From a checkpoint of a small mixture-of-experts model trained on Wikipedia.
Size: 13 layers, width 256, vocabulary 4582, 41.8M parameters.
Experts: 64 experts in each of 12 layers, 64 GeGLU neurons an expert.
Training: a variant of SOAP for the experts, 5756 steps.
Below are experts of layer 4 (counted from 0) of a mixture-of-experts language model. Rows are named router (the router's row for the expert), gate (a neuron's input weights, with its number), up (a neuron's input weights, with its number), down (a neuron's output weights, with its number) and show model dimensions 0-255. Each number is 200 + 20 x the weight over its row's rms, rounded and kept within 0 to 999.
Before each expert's rows: a language model's description of what the expert responds to; "mostly gets" lists some tokens that are sent to it at least half of the time. This comes from a sample of Wikipedia text that the model never trained on.

# expert 54
Description: Line breaks after a finished sentence or heading, before a new section or list item, plus opening parentheses and family words.
mostly gets: "\n", "y", "ty", "\".", ".\"", " father"
router,233,171,250,217,208,231,201,213,196,174,206,169,209,196,230,177,171,215,228,192,214,224,191,201,197,190,231,234,191,203,187,171,180,232,193,177,172,195,202,246,205,207,198,205,209,221,201,194,190,186,191,230,194,213,188,174,207,219,211,211,212,194,225,221,177,207,216,190,212,186,216,194,198,217,196,225,198,205,197,205,214,187,242,227,203,231,215,236,216,218,175,200,171,237,190,149,203,199,231,161,201,219,234,177,158,194,217,177,159,206,194,176,218,217,203,233,208,192,221,193,248,181,182,181,199,220,214,233,231,180,194,206,218,179,182,203,194,201,207,213,201,189,183,179,217,226,208,224,209,225,189,176,186,239,220,209,201,221,202,212,214,208,226,204,200,205,213,195,208,162,225,225,180,199,223,211,211,189,208,160,198,175,224,196,175,213,183,212,214,206,201,216,169,166,175,219,206,156,202,215,181,225,206,187,193,205,217,198,194,166,225,167,193,178,232,194,155,184,180,214,205,199,202,204,186,228,189,196,182,198,186,225,194,208,232,231,210,197,218,197,207,227,225,194,219,204,175,186,231,170,169,171,184,233,212,208
gate0,193,191,222,224,227,204,212,217,179,223,189,180,195,202,217,199,177,181,224,197,238,229,230,200,181,216,182,176,166,214,206,214,240,186,208,198,220,156,251,196,188,211,222,216,239,230,179,217,201,225,201,196,227,213,204,186,173,203,171,179,194,162,202,198,171,210,183,221,192,199,244,234,180,193,166,172,178,244,196,184,204,210,215,205,196,203,196,221,200,195,189,188,212,206,204,196,212,176,215,211,195,233,209,195,195,184,208,180,189,184,178,183,180,192,215,226,213,196,200,182,193,211,181,171,203,223,186,182,202,215,201,167,187,204,167,194,186,217,204,200,182,200,190,213,208,164,180,200,241,182,193,199,219,216,168,172,213,192,217,211,187,163,209,218,197,228,205,190,249,175,223,180,181,184,199,180,200,222,167,215,199,179,184,164,193,204,179,208,199,191,208,209,199,194,201,208,210,237,218,208,166,204,182,166,197,191,162,201,181,192,184,197,210,188,205,175,211,209,201,212,174,240,202,195,195,191,177,203,192,218,220,193,157,213,226,236,219,190,222,249,210,167,225,212,201,167,202,244,223,216,223,171,234,165,246,180
up0,193,188,190,215,226,201,224,182,167,195,240,195,202,234,208,201,174,206,233,205,195,201,218,199,168,195,253,203,207,185,196,194,239,207,196,208,163,194,220,194,208,191,218,183,208,188,168,212,208,188,182,236,214,180,184,195,191,210,162,215,188,192,213,201,179,189,190,220,163,198,187,218,183,214,222,202,195,246,207,188,187,191,241,199,183,225,210,206,202,208,187,178,180,210,196,196,180,177,177,216,201,194,207,227,191,164,197,213,205,172,183,182,157,192,177,207,233,210,224,188,210,173,190,168,165,190,157,187,221,200,212,196,204,232,161,179,198,194,197,180,204,241,224,213,218,210,166,190,222,170,230,211,236,242,202,196,205,176,221,191,158,178,216,163,176,228,236,186,196,198,220,178,159,209,195,211,215,175,184,218,211,187,189,199,188,205,211,190,192,234,209,217,188,209,233,228,210,197,213,187,175,194,169,191,219,178,222,198,169,196,190,192,201,187,223,211,189,192,188,207,196,218,219,197,235,189,209,206,161,203,210,201,187,199,214,210,237,152,231,185,213,201,225,195,182,184,189,259,206,186,244,185,211,209,228,187
down0,161,205,206,214,168,211,210,174,149,210,234,194,196,205,163,198,179,168,210,203,179,185,208,200,176,215,223,193,234,220,220,199,202,207,229,167,211,182,245,222,218,190,189,213,177,185,215,206,208,191,235,184,220,225,173,213,223,187,216,198,200,205,188,184,223,222,201,197,207,209,200,192,224,198,204,193,204,230,192,210,194,188,226,204,189,230,208,188,214,179,225,201,196,215,172,222,207,198,156,248,205,201,216,200,232,198,233,196,153,251,185,200,210,200,198,188,217,198,219,180,189,171,182,182,216,177,183,215,199,218,206,178,199,179,159,174,185,213,190,194,201,197,192,154,219,222,194,210,193,231,203,185,226,223,192,198,210,197,239,216,221,211,200,218,231,224,198,198,180,168,193,204,204,200,207,199,197,211,193,209,192,162,202,218,217,219,168,208,215,189,139,198,169,233,172,219,233,193,212,192,196,214,226,155,187,222,183,193,190,193,211,217,209,208,216,222,214,216,189,161,225,200,190,184,195,181,187,187,178,205,178,192,195,172,191,166,211,227,234,181,190,266,191,189,191,208,225,176,224,188,229,169,215,207,226,185

# expert 61
Description: Standalone spaces before numerals, plus counting words after "There are", e.g. two storeys, three, several.
mostly gets: " s", " one", " two", " all", " three", " part"
router,213,174,207,154,184,166,180,198,202,178,197,204,193,233,215,205,189,232,219,197,201,224,199,146,213,209,237,179,212,168,193,193,183,212,206,179,218,234,174,216,213,181,209,193,192,190,232,167,187,170,209,210,220,170,225,219,221,212,206,197,201,242,172,204,175,201,191,199,192,163,206,166,191,195,191,206,209,214,207,175,187,217,208,218,183,182,154,216,166,186,191,198,233,194,194,207,195,204,176,222,227,237,193,233,167,177,205,201,206,155,187,177,203,186,216,224,181,187,186,179,231,223,204,224,183,214,210,192,177,229,208,192,205,205,199,223,231,229,205,182,172,182,190,172,188,170,175,212,191,227,175,215,203,226,215,192,191,206,225,208,196,178,183,213,191,208,200,220,175,215,185,165,209,178,232,226,196,171,226,214,178,194,217,210,232,213,211,206,172,214,167,193,188,180,183,208,194,169,183,185,202,200,226,213,178,217,188,206,182,181,218,194,182,190,185,242,167,216,227,180,205,237,201,193,210,195,199,196,225,214,199,239,172,205,217,199,189,175,193,197,185,210,201,202,197,237,189,230,187,158,233,179,201,221,254,224
gate0,226,209,208,214,175,190,195,230,198,152,185,190,258,190,210,214,178,221,172,206,197,197,173,216,217,205,174,200,236,222,204,197,210,250,192,243,192,165,211,194,219,203,156,207,177,152,218,209,187,179,215,175,204,204,222,197,171,186,203,172,198,188,186,216,184,204,216,163,221,190,222,182,170,218,196,188,216,186,216,223,194,169,193,192,191,207,192,189,176,195,180,216,194,216,223,216,200,189,230,219,149,208,196,206,187,220,181,154,185,156,215,228,208,154,155,188,226,197,201,200,154,197,220,169,181,191,189,200,225,198,178,219,205,204,188,210,211,168,197,198,189,233,213,179,168,183,224,197,186,210,214,215,205,205,232,215,193,201,219,193,169,181,207,227,210,194,210,190,186,182,226,200,211,181,214,221,169,190,189,195,192,165,217,214,210,171,184,198,201,224,199,179,219,214,198,220,171,153,218,171,235,205,204,202,231,187,231,208,179,222,205,214,165,169,203,225,206,229,186,192,199,224,232,202,226,218,201,215,198,212,236,202,221,193,193,205,188,188,187,216,195,211,228,202,175,185,169,198,193,218,198,208,179,200,196,165
up0,170,178,175,217,200,199,201,180,202,222,176,191,193,203,179,185,200,215,209,196,211,211,168,155,194,212,221,218,187,206,225,223,211,184,180,164,220,232,146,187,175,169,209,186,191,214,200,182,198,231,170,212,200,183,191,227,182,207,201,202,195,219,206,230,225,238,206,227,213,207,232,183,205,204,192,217,157,209,228,198,195,201,171,166,201,175,229,204,209,228,221,167,212,197,227,208,216,218,196,208,246,176,222,203,196,226,216,197,218,222,181,224,211,215,241,207,207,202,212,228,169,228,169,217,180,198,204,205,188,233,202,155,182,176,204,164,183,215,179,193,239,231,164,212,199,208,183,193,220,204,192,175,221,195,179,192,209,229,207,231,190,189,191,184,188,226,187,202,208,220,179,213,203,212,196,204,195,204,220,188,183,202,134,204,198,203,220,205,198,190,190,223,169,209,181,214,225,245,183,242,194,165,199,185,183,203,208,184,195,221,209,228,216,250,170,172,190,199,181,214,169,185,163,221,218,191,187,174,200,189,167,214,179,238,207,177,211,189,196,211,206,190,214,221,221,204,201,193,215,203,225,210,182,224,213,207
down0,196,177,167,200,212,142,209,222,192,198,185,159,236,180,197,207,182,199,210,222,206,216,179,244,191,186,166,230,228,201,208,223,190,203,201,216,203,161,186,224,237,226,179,213,206,213,196,236,218,211,208,207,197,202,198,201,178,193,213,218,203,227,208,194,207,234,160,203,205,207,199,216,178,201,215,182,200,183,206,204,221,191,194,212,185,222,214,185,174,200,157,226,198,190,217,202,220,216,215,218,187,184,188,163,208,240,210,188,208,185,196,193,226,209,192,194,229,190,197,232,164,219,206,208,222,191,222,199,217,224,217,206,191,205,203,213,224,182,210,189,171,198,221,158,169,205,221,203,199,184,212,195,214,235,196,185,233,192,192,166,191,203,190,201,182,220,166,163,177,216,193,193,191,203,241,202,203,189,182,205,205,223,217,178,168,233,199,207,199,175,238,215,171,171,188,216,218,175,166,247,209,224,188,182,207,168,187,217,226,160,229,186,177,215,213,198,180,218,211,197,243,213,184,186,186,179,171,183,216,172,213,198,199,178,164,181,202,157,198,228,214,193,190,224,168,198,186,197,211,198,216,230,217,212,233,154

# expert 62
Description: Word-internal pieces like an, em, n in foreign names and words, such as Khaganate or ibn, and closing year digits.
mostly gets: "an", "em", "J", " Am", " en", " Kn"
router,174,190,205,205,208,183,188,193,176,179,193,201,182,227,192,222,180,200,233,237,217,230,191,194,205,186,175,205,180,197,240,181,188,178,184,204,186,231,182,174,223,231,236,209,180,219,218,232,208,224,204,197,224,189,173,194,213,191,224,182,213,149,228,195,189,181,226,191,196,222,207,244,174,217,176,205,221,177,216,219,187,197,233,199,200,181,224,190,206,161,200,234,205,189,183,200,174,180,184,188,199,176,181,173,185,215,197,231,210,218,237,223,223,174,171,231,183,211,179,188,175,175,205,200,211,196,162,233,193,221,220,227,191,231,186,195,176,209,223,200,229,208,222,194,192,187,187,220,196,205,181,217,200,239,214,210,169,199,209,223,167,190,195,229,226,191,195,158,213,170,188,176,209,185,193,224,170,190,220,202,195,187,216,197,208,170,190,185,202,171,185,164,172,185,221,211,173,179,177,182,232,215,172,194,212,185,187,190,217,202,225,238,206,201,202,211,178,196,227,163,191,197,195,208,233,208,189,193,180,217,227,216,190,208,185,232,218,211,218,198,189,161,233,216,211,204,183,240,185,249,209,185,193,187,174,192
gate0,209,221,198,209,192,221,200,212,207,175,212,174,177,217,181,227,204,213,225,231,195,214,215,191,196,236,215,198,187,211,232,213,217,215,222,207,210,214,171,213,202,189,194,169,194,203,183,195,189,213,178,183,181,210,212,202,213,232,225,189,187,203,202,240,200,195,162,202,194,243,227,192,240,183,174,218,228,247,197,182,226,193,210,170,192,218,211,235,187,174,208,219,203,214,195,194,194,186,246,231,234,189,224,208,201,204,203,238,204,200,182,157,202,190,187,187,203,188,214,188,180,185,220,212,226,212,174,233,204,161,213,218,204,193,183,177,196,224,154,185,226,187,210,196,201,196,220,195,209,203,184,224,200,220,221,206,169,158,184,241,200,200,203,182,212,235,206,220,255,208,228,206,175,228,188,195,243,222,211,226,170,196,173,216,189,196,243,179,218,179,172,169,188,198,209,183,168,187,200,200,221,189,182,215,173,195,194,172,213,239,175,215,221,166,236,221,206,164,199,189,217,205,207,188,179,190,206,210,200,191,193,229,199,217,225,191,212,204,225,213,233,198,199,227,225,174,170,172,204,196,215,193,193,213,158,212
up0,184,167,188,204,195,200,215,193,210,163,205,181,204,218,202,155,156,177,201,177,190,187,229,195,153,179,186,190,187,196,222,204,197,180,252,176,202,199,231,204,177,215,205,210,206,181,165,219,193,172,213,212,225,202,198,202,173,176,206,178,179,186,222,182,231,236,205,161,241,201,187,216,221,184,190,179,194,190,217,206,198,135,184,203,190,192,178,180,222,226,193,210,224,191,205,194,168,179,197,235,154,203,183,193,199,188,200,206,210,199,212,228,208,222,203,201,201,205,202,199,206,176,208,200,212,197,224,188,192,245,169,188,202,216,162,201,204,172,220,214,200,207,195,218,217,222,183,231,188,188,198,170,208,200,188,189,256,222,168,191,226,223,198,214,189,181,200,200,205,232,191,225,225,219,206,225,176,216,222,194,240,215,218,185,186,200,206,175,202,181,210,194,222,191,205,199,192,204,208,210,204,206,236,202,207,170,212,231,220,189,203,192,164,214,172,240,167,188,209,206,184,210,201,196,245,182,219,152,205,195,168,202,202,179,155,226,218,202,205,210,169,235,166,207,192,210,234,208,203,216,190,171,190,207,228,188
down0,214,175,223,206,221,219,164,200,185,201,225,179,213,223,186,228,169,189,206,167,176,191,207,167,178,194,218,246,225,181,173,215,206,227,178,209,156,208,214,187,184,176,170,177,199,182,199,203,210,196,208,230,183,211,223,190,181,192,178,181,198,192,187,196,212,180,193,202,221,206,228,197,166,227,222,156,181,223,175,173,199,221,189,234,227,190,215,229,196,205,198,205,177,194,179,192,164,181,208,193,190,201,167,236,183,204,209,183,228,191,228,208,203,184,196,206,181,166,198,202,181,201,215,208,245,205,219,185,185,201,214,187,177,213,207,207,193,198,182,223,197,241,187,227,192,186,231,194,226,222,191,189,176,182,201,204,199,186,186,217,193,218,191,208,195,177,215,185,224,208,182,180,192,199,155,210,199,200,222,214,217,198,189,206,184,208,195,220,240,245,228,201,224,181,207,213,214,183,168,145,208,234,208,228,189,192,198,219,189,190,181,205,215,188,208,168,195,203,218,229,160,217,180,192,219,211,156,196,190,218,217,223,231,189,193,175,183,227,220,193,199,224,228,181,180,242,181,185,243,194,243,178,204,237,220,199